Weights of a small mixture-of-experts language model, trained from scratch on English Wikipedia.
Size: 14 layers, 69.3M parameters.
Experts: 64 experts in each of 13 layers, 6 picks a token, a shared expert of 64 neurons.
Below are experts of layer 11 (counted from 0) of a mixture-of-experts language model. Rows are named router (the router's row for the expert), gate (a neuron's input weights, with its number), up (a neuron's input weights, with its number) and show model dimensions 0-127. Each number is 128 + 32 x the weight over its row's rms, rounded and kept within 0 to 255. Numbers have three digits each.
After each expert's rows: "comes after" lists some tokens at least twice as common just before its tokens as in all text. This comes from a sample of Wikipedia text that the model never trained on. Tokens count by the router's weight.

# expert 55
router:118116106164123125089086124109137077133084171136120121150072128130103143192108104148110137100073130146103124131138106119184087053178106112094134175121141141137088167175099148120188080104152115189109198130130142154070110159082147132179208083108145108101130128147158098213136134173124150099092102141152190197100162099128113207098128152149107080091135164151136092149157109096172139136135
gate0:161116103061187107160104164177168122140140092144129162133140103133149133079150168139175128117131084148190114114127128127170158083072134166108112134108091107103099145130176105191165106137049038163081110162124129095158119085121143142149142158107146117117133155121103158121143103146170131122111097156134144136199131150119228164073163153146144103088110110103070190196135096080082140119141
up0:117056091168198077146049110131135068131140137132146102095121093120112116122134117138131145144093103067054205129125137102072133113120157136128156119084117080190063191144182148172170178131093084171124099090180141132141078093108159111106127137130084123098107065189157111113156159147097089174115144122082185106073151181150181176143097093162147133121094128132122129139145120157164126113135
gate1:097084107118074081151130130178150131175156135098081099126109138084096115122143128110139075053169124118097157121130152091136103099060071111118125086097072177152157138116149136134137103076137120131104068137113114102106132127099130119120118141109106132088071173130116166112098104093146139133176158178053170100158095136080140085198165127123076117142171073120109112101128115107127067161157
up1:134175084173192133130108142125133138251136171119108149069105117122176055095142088168091099105076198108077154089125108106145068124123189185134134135131146187087065020093166183073215043141118078109115103150122113114109165127119070163123124097143136144128127178095128137165159165127155114103182159074128092056100114169084094124081129161138046121073135111087142139093151119093119124151117
comes after: ": ", "| ", "- ", "″", ", ", "of "

# expert 16
router:150125134124062135099104143150096073125131158089095109173100154126112145116129092160116236162120143127122102132143166067169116119141122118090176159112135146140171164126088114113079123117137126197118142115067133141136111150074132140108131100120174100100129177164097103109133111155066182104107077113146142181108120122172113152121128175148160141109126154148137091137130156154137152150091
gate0:163137096130133145153113107114225109168111128137081101136135115123163151090097113121156132189135116144084188090110122125222124125125184132104153146148117148072145126128123160094095109134133110109112148091138095132169115127175108145148205134110152109154134136095116130186120105055160114133117116125146117089163111158094159071135130136139156169151079191123088138146125164215188178148173
up0:216106125080109133125157099110159087156170135213154124058088180155149136124167136077126160082072093140110094127064125154119142088134148137130167144157127151106113162168067103126168112124154150105084134153116137151134152160115141132100081150127117086058108107064159177152102072139152067149126186114136122108136180168099157114075143111088166203094103207083121144179208139145094142149180
gate1:079106170154094101142205176112166100112138145060127118100118124145125095085115155121109074103137187074128168096123127131121165135102187090158114137055109116096063154106120161106061110045104228103126116104119092151117157123127096168124070101126112164141105146107139163135057136100104138120157119182113140103145132124185174171107163125116119194151123137122165119110136112123140156096115
up1:136194174160165101131122117159111142087087066136137133153155208081131138127046102131144103159159144099151083094126125140179171123125134117134138177088194148124173075091129121169123119117114126138180106116132164160110141152160168120182117107162071157133119170091158087100074179141093161155083131162157076113156087103141172103146085166150127059116143140164118139151131134195106220112139
comes after: "the ", "a ", "and ", "of ", "\"", "The "

# expert 45
router:140070112118050182095126148111108120164082160123116077139139161096113164166151122104136181128097112160113097202086150133113127125147151066116150171124131105146093140131120125163092126100166135129122136131135051211147116132115116190102178163066169154077135132148166133116106105102138118079097089098143147140064152098138105151067088138122123106036205130041160081151139156161130122193105
gate2:146081102145094112074137074111175148195158058127137174097119163111131102130114099121163140133159112144156160126159159178058104140106142132092103108127141151169072155109127125128094136135077125109173139190118171130091176150112088106119130120173170141081057095142130110163093120106144120145176178112186130107084131171098109091153121165153143151137069184148127146176107129126104107108152
up2:093150106122105130167083165131168104089199152108120122140114151096113181123098095113162123107155102134118083101090195124110089103169171194148081142163143146159134120130174134091106097160140139165140157082083135116106096098149152170084141132136108156171093131140116127125106220170152092147096192126126085112138117111195117056096192124113085103158156147118127117107154107103117153115096
gate3:124120114125114128113119100164095136147123107159087134146190090125141147140103063137067170149141155143134131096152122109121101158090106186143120175141159150104117103088149120168143120103102182110074145066123117206112118177131112147090140124158130098163126148132039147128138114104103119167160121156141187141105120209080092171177046161128087157187159139103077113175054189154185176087116
up3:144131107142051156124119155176175141152135114082055158141157110156118116157107176107178064073131156083104119139177146142204114143087158145116127085122131118107112107135127099102125178090088116152160104123183147063150131124122157111098120161090112111153163193107118114158141097145106114061121130098150120091149060127115140108101108103060082099116186191176106157160140188145060131115082
comes after: "| ", "- ", "United ", ": ", "S", "National "

# expert 36
router:100136154150028164099112087142103112151126150083102052141105144124138162162094026136101194099118142146132116162113134108138101134159176121085186153142150159164164147116110125113127135149124113171110118106066156184155038180107121110124144101142169104098153164157161109126120162141083141111106064120179100196126144062178091128128089119114136179060126161134176069153102114146163162137107
gate0:071113116148141130152141103139133105151121107114191135119152113172130107090095099141155152166169135116147170086243072120100141127112059089096044137135114160133116128187091088126121139115101140077103168139167101148125158146143100101160128122098035148101139093087140134140138128133102153134118076108125178058160115132092139159145088127121132177089125111114114200111074108144184082107129
up0:130159120143103187033099175086154117130152094100108088123140056129152158094138145155106120093117161119114184133133123159134106169151157094154111072156080145113082081124165108108110151159089159084103171098121220121118111159134182171136212092148113164126086067145146128132110104075157049137071153105055123175176119108085152158131149142083091144132148133090129126117184167099152104041103
gate1:145126098089137139141143098176111133150135163120152039105122119142115080087157189174154108171114170171088158087160124167113162121083179128171067125210113132073134108136142118099154135132113146092138172092129122168183162094143072136119132167102163086174131178150115143152092113126187140112153140073100141183127150148134122152118161162108114167154118118127134063107194088106162150066151
up1:178151087156141096164173117138105139174143164163199130116117084162134126154142137185156169187114093197126196130140186087144135194181111089091137148116177137085153122168115040099085163139109094122222130177123158132133183118091115131199181120095171103052143141120150106167187114094124166106147091126159098148174156147142120084147132113105105116113155187124143146153142114126197112146105
comes after: "to ", "was ", "is ", "be ", "were ", "and "

# expert 14
router:178136169137102176100118107073062083148150146116087155148087178076106161165149117160091147123151088148060133181105150113128108080158111095096140163125168125130153190151107071161132086097150122140124194086113122124079107182122147144114113112122175121124158159120152126137067122114069128090105103146161157143104138079160141155058125112143182124089123164093172078137153132172138160145068
gate0:128167094131172118195147123188134110074097103156112121147111150129113093118084103140138177130123125104100112140128160094159201136109170189052124130112170157127136145176124132146107108111080096103118120167152128108119117160146157161142084114153109120156137148112085182118140149173138095171137114122144092152153152110161178146182106188128077093058109114138135127142116145187137159106156
up0:175141133161099116102088128060070126097192141111040178101132171107175080060176143130130116191151116105112128107133139135088138066143104129120112129173143126149122118113077133047118110107140195147143104143136117048143087139159121122116150089134200123091233207127181080103135120131152128150162134089166122149119111119132145134209117103148145198120157145132153122108146101154155175070090
gate1:070152098144141134149160148035064075146167128091164157111096162151127113115116108106094102125116129115187160148122041114162140131143164133152122058134141164099146116079143159162125146105123103113096143166076074122203157189111095129111098136073111111168163143113128122104119167156210127141154124076069133096121103090113157127128126072106126190133173158206159152122102130149096147112131
up1:077085109105063144184128127131163100119116187119157113149149119155087102070112100101134140117170084060105119130120119111145144140106159097078117071143147131112103102116119103142159090138112038145057127081178108146146150124170153139213122147196154115159122083135180135202134107134187160141114148150124099122146085105126150110124125156171114109102135141064079133167141114102144160124171
comes after: "of ", "'", "in ", "on ", "for ", "at "

# expert 32
router:159123115138108143033061139114134121135141143109143118140152167095084115159172085112105116111092133136133141156090117153175078081108108126116155151163152109134158131173113129108165095131174124176105178111098114147118079150121142137158196117098140105098143118120177090154091074128119141155098092115152176163106172134156104117050108125150127107083144199097156128116128143144123182134116
gate0:165152147144104122130098137104168146107142131152119135096199113131133165137149147140150079133152151126145159086122084195117143055116116158127128140128135128125092068151160132153097173100129125138104095113154145124079132138127163083142117171140129135148171073193107144117136115140100130138135121107097159147148145143093131067133137177124132078109153078159188173131146147071129139137163
up0:145117152167121136136160171185122111128121104153129146162078146106112097120100154118127106086098184094098132112138089102065166098137114086110131133069193172136118143175117124151144136149132140129155095131105049150164100061241176059135140153081162102117076105147181090071189151188113115138128183148145124111059157167100136113203155194154127181088173117120107078176118089118116098147115
gate1:123124087107147134153122109139088155167160127143113152185123078090100198154154107167216160108154178173186127171154123164124100150059091160133101116133158100044098076092131172120060154140106170075132121131140143136150121157100137161196120097101092133124137057154160168115081112091150090167190085154136088094115117161145138108165137122096105177124132062111103142105136063124111096177120
up1:111148183126114195179109109133108106096207097162104154094107166113095166157081127125134159079112150131133138125141142150118173107096128137171129147073130169081198151155151110082109136099167093107128133142129095078071157114178061095152079103121093124086093137132111113054177136160183126046104072180145108198121078128136116173131097136131110142068114120117149162046073169183072096142141
comes after: "(", "| ", ": ", "N ", "1", "; "

# expert 42
router:215070161119060145121140109113111107158081122152117082141099165120084137204133125118102139115092096141106091137097168119109127088131172133123094141128172107103127197140130118198148094125142120122112166092140085124128108168111115194128171114125157134143164134186148160125115105094116144138117091125111128143083147118144091117100073132168215153089161139069152120157194136160131125170102
gate0:107049123085143103130126104108105164088167095107091111109139164108138147065126114103166105199088090127122105160122099206128151138066089197144201208125134091096101129045133176074096124136082077100148117154071123115168097087135086098133136151111151145136022074081113116102102156097131132132176087130130113145165116127141086082066065142147068131139150100089141152124082122142053198061125
up0:096090103121091078154114136165114114145147104170143125151052127146123127090139073119125122137082154056113186102105140094114100097123138142169091094130180128158146203145105138155133101212144152102150148151139110071176116100179092166091091149112112143094146138092140107130169145107134112142108143159077065089104099163146135103147101112174132126105144129092095152134177158167090108101164
gate1:111132146104112190188101183099135138112153121206171158092141132170129133106095131129120099149164111126126120106122118175103121062078135148178124102096103148119163104112116086087153132107133127154059074092166139128126111140178143114080065121123149108114082107118079149121097087158123102146164141127156117162171173176156128132126112088122134109149085135132061143188098127122022164135157
up1:152093192131143124112109106101120107149163108172117141063084079102141101160085112147127136122125172104142106110146132111137102162128124079092118163077096156116139137111125115177087105157124090146083076148096075134167117114113078111138119103131130095173135133159092165142112134149177116108086177121197148174083140100156100185118154086145092164121112117135192125127194102080134131156100
comes after: ". ", ", ", "The ", "It ", "it ", "He "

# expert 5
router:114112167129122124082141140134122117118094202084161110168049157110142141154179107155175188111129128142125117144105166049119177106138156128112141168148165125130086179163098122131160122069147113165134151134123103135125084167102151137143241122033154164118141122203101138151102119132125143069089086152145111181057134114136163187106076130135138090111122161140110127150133112151184118138108
gate0:129166168126171143107114098070149133024143140207181104122135105107106129105097148155109169140124097158106151102146098150122134158161145113186103165112062107086120135123149142162128106073122093174139110125165123087109150144109192090138103160122113081165096152106076119134097142194174108126145142125141158196164125106090185109167132133130115134140144084148171146181102130107067148105076
up0:052133126129142164121157069110061143131166153135121147131129116120102154082165104102099074189089103136108120152116074121072084086156087124122089187143093073085126130099148166125165108133084119115089124063134080127174086088095153134162145084110109106166081107116148133151116175110130127150112146122110106141101133111061187146112138147126103181156105097182118125092126091091088174157172
gate1:128123198164136125164152133114108098129178109104097113151158156160119120076067123120118135148123088126094148126129133101148152067110096160174134145079115123125136168150142117181025178084130090133143088162129161109102116168154169104085109055127104132088125146186087134068116108142150177179074107121141133168164120063125193187138107126130136182142083117108159089115087097075143134081131
up1:122136122126104133096122155137169129135109133129122157038162164145092136132162134103091087087157125116126096159133101109065106129166129051190144091107130144180104162190161094148134098144108107123106118140151137088119199075117167131110086082124105090146117148123167134156123137103161175116154191149145102123125109167115085129156111164180150167139093084100160117113144165101106079090136
comes after: ". ", "\n\n", "| ", "- ", "|", "\n"

# expert 15
router:160123171129105115085068107092112107137081146136127156166095162120109144149154109148097117147071115181132117143104194108153080118142101106020134201107145124167210117151131130159130083095143106123121151149075119113157109144130165156129139147132146143126153122165183118159063102131130145133098107102127108147088187129133099130071145122179148138076170150077115115136161151136157190130095
gate2:109136118106102088099105140139139203078149116143147159201121161144115134163125160228117156129147104129154141114141148104135101114063140059179109069112134130142118119075087177058210161134119113145143134069155191089130128140152156110127146136152139120163191122143138161119108112184125077088163132117131126104129139146177146111133102159111157119190094126149177086158184105115161168152133
up2:115109110115104109122100153132135161140072188149110144156085092110147144166098145072172072111122154076134130161158145115094111140161134109079141091109107079158167145069105194200128104149119141216134179112056193157111132137098159160089192102156137133161111091191064138044091154104149138107049143154136191111082117107149144108063084102145147147140098103129140122138110133108195113184101
gate3:138097114162110103124149098088100150174149092069114087125169110152141119113101111151160117113109149117131127058125152153063129088113095116074107149090096103107118133134153132076161146090152131073167144163146132147047130148123098143136068175096071142173100120133108155125145135166149135183161152179102137124136115138120087114178133171136153100110102146100112207155163093101093163185085
up3:144098137113144118166151074175110117120122048167104160147131122160102196161139104166166076120158147159118033095113146095136117145155114094129139116108215136139147105145136179114173106111071127099119147130139094097165175139142131102090103122117109080197139110126145095155090109160102198113167169094125108137127112134097109161132096133160138102101091125131110129073139134120155141126091
comes after: "in ", "201", "| ", "202", "In ", "200"

# expert 37
router:165093168151076128116097073119036116159124144139110131151149155081110164169103144179059164123115068153119139174079160131157093125129143104073134172130157170155189139121124112121162135097152055145080195122090101181148082169108148165083139129139182098128159138156163105137061063127079126122123087112132156187131126074153115146073126177107119076066134163083129047118180184146132162159130
gate0:101124131129098109129128123110092144095110107107137080147173099080097125159172079089099152121117157177075129097122132112129110149104182160204126172097140145079182133076094147124119093155100121192173154094098169144085092153142064132122169161101090088154119175146120139163137096152082110114144126139102121132128102125131101122155117123153149142090086125168070121153176136082130156094111
up0:157130060099106128121146141092129135124061127172162150137180138084155138165167180177150139089131135163099133104114134068127163139087178156161124152182065168084138131124180153104133164082121149135138116108150077113151156198102156147178107128136140085172177100139087119073118118140145134145146163143137196144114166159146142158120133157142121142128047139148124144130151066097134121167138
gate1:171132104092173129160120130152118049112143180140088083128196191124136102089124079094194110125099145142226147117163130159177107208135103107151094159136124113090106179127126160175096151150093092103133132150072166117160103103158103126147120165123070143126057091126156117132165115140207089149140116138091145153057107088097131097165125143152128120096108158158109145149130148114165145155143
up1:111183139119150165084140104137109085101140103159125077137130120114098106147129145141100098175180139123161107113130125091133108100136119160120075096134131155105200105109150132071142133143098163133152150124083096072109082230188150166128094136104075157137094162100111086199133134151122138104072115217155114135093148110109153149169150060206134141135138101121207142104145182135122099100151
comes after: "a ", "of ", ". ", "with ", "for ", "in "

# expert 6
router:156077177109082154081125137112110125183092131106110101188077191146141111170182094086117143161138083125136112173102189082123152129174112090081143157139177097118151193120117050119162104098177099142085141115128118176114104140090180185087155126044120103105150176126129088096055155110131122060087094074152097183058175151158125162097121096124145135118133122091137105152101145139098171151079
gate2:147083094098115184128127097179126132153123109106094006099094135116151116114117100131088083162127125095166133169153102149132167129165116147126125138114110178115094133124198109105074156160063074135100155100177132104147157049149186205160124106101157142146105148161125182127110145148105098096133065146097119155114163151132090111079151156145130127119196102143096152153094149068128115168162
up2:086138054118124210174125105113224106191087128089147101095160136165129124088149073115077169131079103114156094125194105091132071118112129168190151114093085153120130115114139097139141109124124131066110122129139118137145164101106142132110130092124137105154106106125073174110115163117071153085156116148057156150123127174139157177142111091131177170093103169135106157055077129160163108113164
gate3:141159102135154090163085055124119170106147119102171142145141136131202167121105157088209105098145072125110169202116131199137124122144096156117094130125085195142186136104171122156109145092163184187087097170198097156139112099129205123096161150163131075079102122101123126147162133134143128194148151123094172160140143122103148129121101176141099097184115071087161140140123119117100100190172
up3:104124117131114122099153116151156074034058113136160101144118095110158118121165115139146121143143069122106135161062086180129133109133128151192158141119176104082097150115103083069119110152142159118083075129137065167145122137121089104086157148125127156066109077098108072133072108185165105115170162109138092094112093153083205118145123110167177086104156132112147089101129164158150081141110
comes after: "- ", "• ", "Binomial ", "In", "W", "Place "

# expert 56
router:173145165124128132056149131118132113129091121105140124148140164116153133188201124152076117100078109186096073175093143125186103063154125094096149179156130139150152143163130120143204116130179119145127177112096141141132099147099147143133167122140144082097165135154201100128142124121142166118087133095135173124154191104125113123056141122200143093110180156137158123141143169133105143155120
gate2:085130150148128178131098144112072120152105121125130124164099120088163149159128133065134141141087092091132201082153120077093166170145100116081107140067176103078180119134166177177105145124158076131079095113075108091160134154078136162168136183180160155158122133154122122121135200119176153149174156088129133154157128128123098125103142083183134132168104103113106125147119171194113178155141
up2:136108108131083134109107195111104156103106102109107126143108104098176145135162149121147123111123143136067133147139142173150159148103154142138086111111110112124188126118147117115127116146111147129174039135139094158117118148153125197137111067087152122098154121168113109221155145077111132097136097176138132077084199134106100134149131105094139200129171150136132128140088150118107158180133
gate3:125121136130183085161058079106138121087128138118133143110137151125132137131094114132093117126078129128104136116085111126164116121120135060079161106117105170122158090122086159143120138154104151121097149087136136146200120120105122095102043147168130107171110152118107165143077111117199101125173090137164138086071103159102133182119185176071136103146147113158100128107151142078083140158105
up3:121136095099127147104119129045119132059118113138135086103112159175201198142159115116119098087171165131173169108131165142083085081147209149115127158131129176146151101171134111169115142123122112154167176091111132090099135170091066099087141154111166142184120111098061082108105106120133141140093093142146109201167102085164123092060162150153145119136132130164170130160134089074126098130101
comes after: "| ", ",", ": ", "; ", "1", "°"

# expert 31
router:169089146154112132117110126106125102206136137144085092151129136115077171146110080153102202136067110182087085126071147098156128097163136110085132167124136095135115221124120077152116132090139116167109166114134085114149092142101177218105123140109187131112155147149147107159106113119103121125066070090137120158132119126145121149117092171135127159075147166054132053152143199161145136161147
gate0:127092097149134154160159123133115133167124170093160138120121117165165061137127114144159091179156091089182105099140101127127096127092119154154131118126117138137142125106101118122125136076106159114155094158099192189087149133157166039112106157094147105099134108074165113137181113090064129166134088099149139102134110124150103084119121120080100227107163138104135095122146131169119116135091
up0:120090082141126162160179145143176163171154115106083054147094171192163122050110109119165134140134181132139117092121123154117158182155173167176117126148145119121077061083091090097097114124136110180119150128114062111166124170157103109120122122146081090108082136058152129165109110146070141134115185144147123158137107170097120180170136137130129182082151179139201118196085129131101161154120
gate1:154094145083193123127134095103174134051121103137119030109087111095098125132129195105108111143139136117045109143113111140052197104075107134124116115148107132166073086102181127029149134128071130106140163110155090109087193130107143157131090111129170173064116077123126101110113126139171119128143121127172133138080092045099115145166079134132120095109100095143133137168139126181193089118101
up1:097150202061155146119139121148114100063167108117157075100122141132127133109106098129166092105178136128141122131107148161143131136111095117060094132121137130154120119116118152089109041109119119109138187141149121149135138147100218150116113185150148182118073071103170159083117128113151152130109143129145127106086115086125137098086096092127189120163171116127104169141183135124151068154161
comes after: "the ", "The ", "a ", "his ", "first ", "re"

# expert 25
router:184123124156136131132136130087121133159093155092109121151103155129115128142135097152071108148088089210051091115076154099113154089147141106085170194166161107161175150148102098164154109113156139146116153140125046111064105196084126133174140116132197106140161129182130121128084099100146106136069103117144114167105198113163065140133083177129173122141164110066106109190181146153130136161126
gate0:141143158171118118079122162136167128076112156124102162091126142146097155115121183121143117134136100108099122100144104115119159111149138158150126217133106117152096140228164131128134178094117065136121060126120126081079138138140115091098149163113158085164162134104147156122188094121089178148188146176163084147180147134101084145085126146142127096134151140182153090097163136152085163113102
up0:091172076166170156138146153121145167119147195110122161127182114065110128139119139182117091112134105137143134095126185085145102142121160125150133143122148180164134113060119198132077172172076133087149088151035133154110089140140135073055151161111214130148126082085114117144134142137093061117147165090070161111114141209153114169131127116120151167140108199110140154141128179112109155125131
gate1:127161126141120113114091179149165116152159081126124141089170084123108091078120175130148119109119120085138111165064079137145112114124108138143131107151078139081137124137123187105126148069095099130118129120121152084171189079149170126108062128124132160090084135151144126136093119163123125176174129128093155180149101189094148136146165152123150149137159120095138144096142134106156151183103
up1:160123065080115091109121132143092067182120086154074103110118124150137127117058155090180117129155114080104125133115093204096067142171201084102109119160111146158116108185107078128154146090145144175154101174070104072195136137100147117098073135118159100126087202156087098103112122067093145140143161064151133167159131171078120151130163140191155100139160152128055123172109119113116089118165
comes after: ".", ", ", "==", "s", "However", "ed"

# expert 11
router:166102161136093127085116079119114102129107177147119146138110146120146107127172119142090140093070073162085083157072138066138126092178145122095158166181166128156143153193121086163120113113144110126134187119102070131087102225064114155139182070096186127123150132172161112132145118116093150155117107094176079134135145102147117120116105199196130120155134163057149096161159143119134158126136
gate0:140117111107089166183084123115157084129171152145110128126085094133147153113089104152119071136133127155126146153104126158152087181122144091174098086114071127136101113168143158103127098124142093094157114133172124146142174108092095102104128123120108141146139125092151093176192120080095112101112129199134152103119175167147103115121157125129147084182077124066137157090102171101118145136116
up0:087098213109136175089171122120152157107119086109107104159146147096179142182188111124216111140111115097090093139154115093133155147145139065127145063126177087125162178116119108107095105115135161159109112116121117123151073107125142176165143127154140146119165107186146165136162128132122094119149084124144105146085087138072111126124109130095072094090120134141108149123174142099094118146133
gate1:124104072130146183156165139157139132156117145169143127128104134113126106151140078090135128148049136147201197147105097096135143125131125108140119106100056133113139078065117137132121140091041147144164139124114128046160085077128143145142153181122137126142137089116171152051144158157118072184163109090140145119147091086133114150142151080082113168151121150105134118088203111168154108132134
up1:102139152151130055132156122181080069161123178171136080149121133110147098120189120133121168116154148092124104114163100134158103113144070177119139124148157118154145066159080138053108112086176078170152155097105133082119203117119146100125151185152180152136151145078160118135138106111138104119189104121071083126086102184109168111161163096152164137104106110138156092127139135150139102141162
comes after: "|", ".", ")", "==", "\n", "==="

# expert 2
router:148117121188113157065120124116135077115119133115105139151084173116106167156106091197122117138146122144097105162115147105164142079235134112075129189087164121154145195152107094097113137091183138160131163097163123098113109145111173124194177083080121130051165176157150126153099134208114182110085081116140112162094172107134139173110134154151111095156135159147133112188127116153143160133084
gate0:152097160089095107180124111117158100158130141130090090090167110183143184153156117191081096179123097111078086140134148141100103119104119125154102097129121127090173140153146113082109170101092094113099126129114146168123160144158115080124116098099058129127051098079152060162146149118158085077101094108105129142206143133134153099168133156136162113171144146164066111167125126106134163132124
up0:112115155176112131154108144161129105074063136111076153146105200097099082145130165120146152128137121101136064084135090091144137103154141132110152119156124148137133117172135093167145071145134088163137151155126150168103174132110078121094071133172119101153144130133134100138095131158134110104134138077128152145118103165124092126147140113061111107120126127077123129094168103103090113123158
gate1:147155092138138142115178156149112156140114160141128154101162161092123104089105198137128078098126154140141082106118138075123136182106079155101154085105162138123213081116107190099127092161114114174158144137102146099111153123162179153060130099120174122153138123179100151167102099162094195119217150110111174166154059114153166120086164164127132147100169042102139101096144176139158150127112
up1:096098177102132132169090120137112118106108050081098129189168117117120094173126123103145140079116171076104132078101186187190184119130137125103092159144140128140116205164150188163114091132197163136070137091070177091080155110120140160157134143170103164183186181110103149150168115140139121120121187095150169147108101139154141161156119231133143143141082162150136087090148156173144168132093
comes after: "| ", "\"", ", ", ": ", "- ", "of "

# expert 7
router:137061081146080163093125132130084081160112180094107122149099176040144175102189133137158174116094107128106066157062102077101105114117128121083130199150147167139140144186141085126119116122155156120063171102117123137093123160107175138113164140105167170100141131160174089110099143129088187062093105095145151132068138151159139130103074150139123103129119145083121084152119161189169165128124
gate0:083116153160101136148132167109167160098127162112141143125106108163090099099112170160114122095126161134162171103152120161140139091134150130177031119081147143179236048112127142102153143134133120089151116091123145158156115091117138092065159109135136149169105152060154187139127138200194108141177134162110147067130098155152100169099128123154127080090135107153115169156084158114142151126104
up0:146186156130132149121112148132113177121138088148144191169148097108148117162164124115096155150054099135086056085148090105153108107091088108122122178158149118119122128120162195074110116211164136113136128068082102176076074110126119154132182106138161088125099134134174141145147174136114100074102097178140129154179078138138156085107051137136200063103129103111100141080130043135166108125150
gate1:100147157101098178105097091107140125096091158143058122156116112106171111070145140099135121178138094109128146128107129151126166085117164166055088107180131179107116154116151142112121067122105116176145112130155163132111143153149097146148196181090123061100125087139087132155075121170170098167163129101153179156093125113081122050109137122197101105193115140146097172161158137116147149113120
up1:096115127152119131105131125091091115102168184115056153155141153089135125148108108157143082171110146162111090154138107129169096061093157137095144136173165175162154135093075160110044124048111176117140112145148112105175124153158131097213188111118093155115151087100149146153148131093122114175160098114102074069149091122125166158105121121149121178137141148185142133167149136143134081164146
comes after: "\n\n", "==", "== ", "\n", "===", "."

# expert 34
router:124126164112114146083076133123140123122113121126071141141086153124096149108198096163066149144109124122126121137092171157130138116130084086061195133126134116140173126175124085146173104100183110149122154100090121175105105157136115197111106113132131069129142098201178110138073111139069150142121086075134133160097149089122089126067133117142180119105189180111142104153141131131163172148086
gate0:112158121093182106151125202089102127100185102081096128153160076119092123171093132111079140055149186086180128109189111079131095150136118125093096084105096151103175104120151111128104195085134199107149130114187137103114076077170188156161114106087120120151117135112151160058150145170101168151104165158111087117156079109083097138135124091089092121120176077150094123118133167102090163123085
up0:110087091168088119116122115086120114182063082170172156120118081127077150175100112088116105143123085138081099128081133141114155143015115096169125133052182126100128177164138111092138119100145119067098089154154122102104126105106187095090155153081092146108147155106186140185116125091115152117130111158095120115128113135204147158199111186115113162088148155115082117116188109186134093104120
gate1:146115090157139119166104129123173115136134099098092103113152119050075197061108111096105123110176124102098099116163102078154164169119076128120103112155079101120091166101163104119158091097099129089156153172124095086138172049118134127122104112133114177121120190134091101129129136164139127091188112130119147074110147111117148182140119093128151163082177109129137129100127150147120115139078
up1:077096103101173070126106163172117058157073140158070083169140104071148136096221106113086131158159184070125149109166138095121177089116071182117133096123139138102130110146095067130157137109073154175122199122113170162119112098110092161117155096139124167149079143090098134143106117159151120117137162168107100139134157136090085054122163140138211160106121175101133113097090107132138104077143
comes after: "in ", ". ", "In ", "\n\n", "born ", "es "

# expert 33
router:155138117144125104063109130141107092140106144107114130196079114114093155108151104171146123111139131130114120149095154114194109066136150098062167120126150131088122184153094130111130079077153138176113152170100110151155097160119167131155199131072176132092158134121165101140112082160080137156118143118087165170135132088171149160092085123152126124121156169109152114127146213152155155115120
gate2:114123083106105118154115125165109121151160134126108105124140105108157190127121141124066100082139170122103119112208149154131123171120168185138087119148097096133091075197128159106114101151099132171076118060129155121148138165202105138130092154058140138102153125188150123159165197151119109117163125182131108102120146149156073092144116163146111111171089112123145151148178091133159110099085
up2:120128130130116125141163136136127114116125126138085146142169096189143081112195110123158137160106084169149092121106098097129110148127118060083121096067164166108052116151163129061091094139123089124087141102131120137121181137084138150127120167150118173137144148129255145094149093140112138188097149118083190137145139150104134138079131067123133164101108099129096083094113145114120114113109
gate3:153089195103141167129153152079099158081110136162155182105086109115115128094137177089181138152136050125158087092127102077099098134123137176138111142152123165157166089049110164157154163130070096127110157123129168100081080088142086119074125148136086128139130185118148150090115165163157157169187135127039105100148118151181078097072119083162179152165130122163104129159101130120153159149151
up3:138159138129182171066132177134185148132109141118174133161116133165140089134085158142112101104190167132158065131099091140159105158142123106171168171160137129141086141116128149176183149168100191082081133171131125117111164119163163107105114117109165134107152127024153135124090107171152092175175200075152158145118191077150124106146111131133135108135105107173146118125148183077166110105128
comes after: "the ", "of ", "and ", "in ", ": ", "a "

# expert 62
router:116085186155054126132105065141085101168149113131075118134150134084124147138134129160058146095083076127120103185071161140168100141125146122089141140140156148157157136116096088132120147092129056145054175105087099176119076164096154177105116128118153096123146133152158098129098096099069131117091099126107177145108101112174098161090134141106136089056137158081144048128156189161126147170123
gate0:125137102116132164097113103108157135102164105155159142088120104172127114106140065085144148154084199141138137089155113156129143142125114149151157102109113152178130091125128069185097098128179124067158120174161099150135134146134111131120142203107104146143090147102108098151144083152152169189152120085060139123154116119151133119178161085178145153166117135154108138184093101086163157080177
up0:187123125104133135117092128089085162113148137130109181152118072114097165148155155133166153099139110113155150092200117179144120132148106159154112109166125100107141083136125192125098123087116159170135122125063167167121101184096166153081156159135129162064164133125126168112115118122045102110123098101091116100177115102131161145167068132134177151128131084108160115139177111162072087050095
gate1:134123156156131114113156085136162130171172146127143088195147070171131084085118131085104112138116086152066109115088103134080160122103117130106121125148122110106106174119101149143093129140104094033108083104130143147101134219140125080180085138098106119136123103121158136168142130103209161101142125091093087129087143165154111124086137048082127129149128112186196130102128105078145128160103
up1:173149107141051176134170104157125091105169149114136108111179105075144102155125150150083176110148142168140171193097173152091182128155134109103102107143099110169112116116120122089102140115114128107117124176119170208044150142117099135138196140129099146130124170139089186148108099102153145202105129141170126153105171145147105153130157161086114125102144174064116191131159110071139090086168
comes after: "a ", "the ", "of ", "is ", "as ", "'"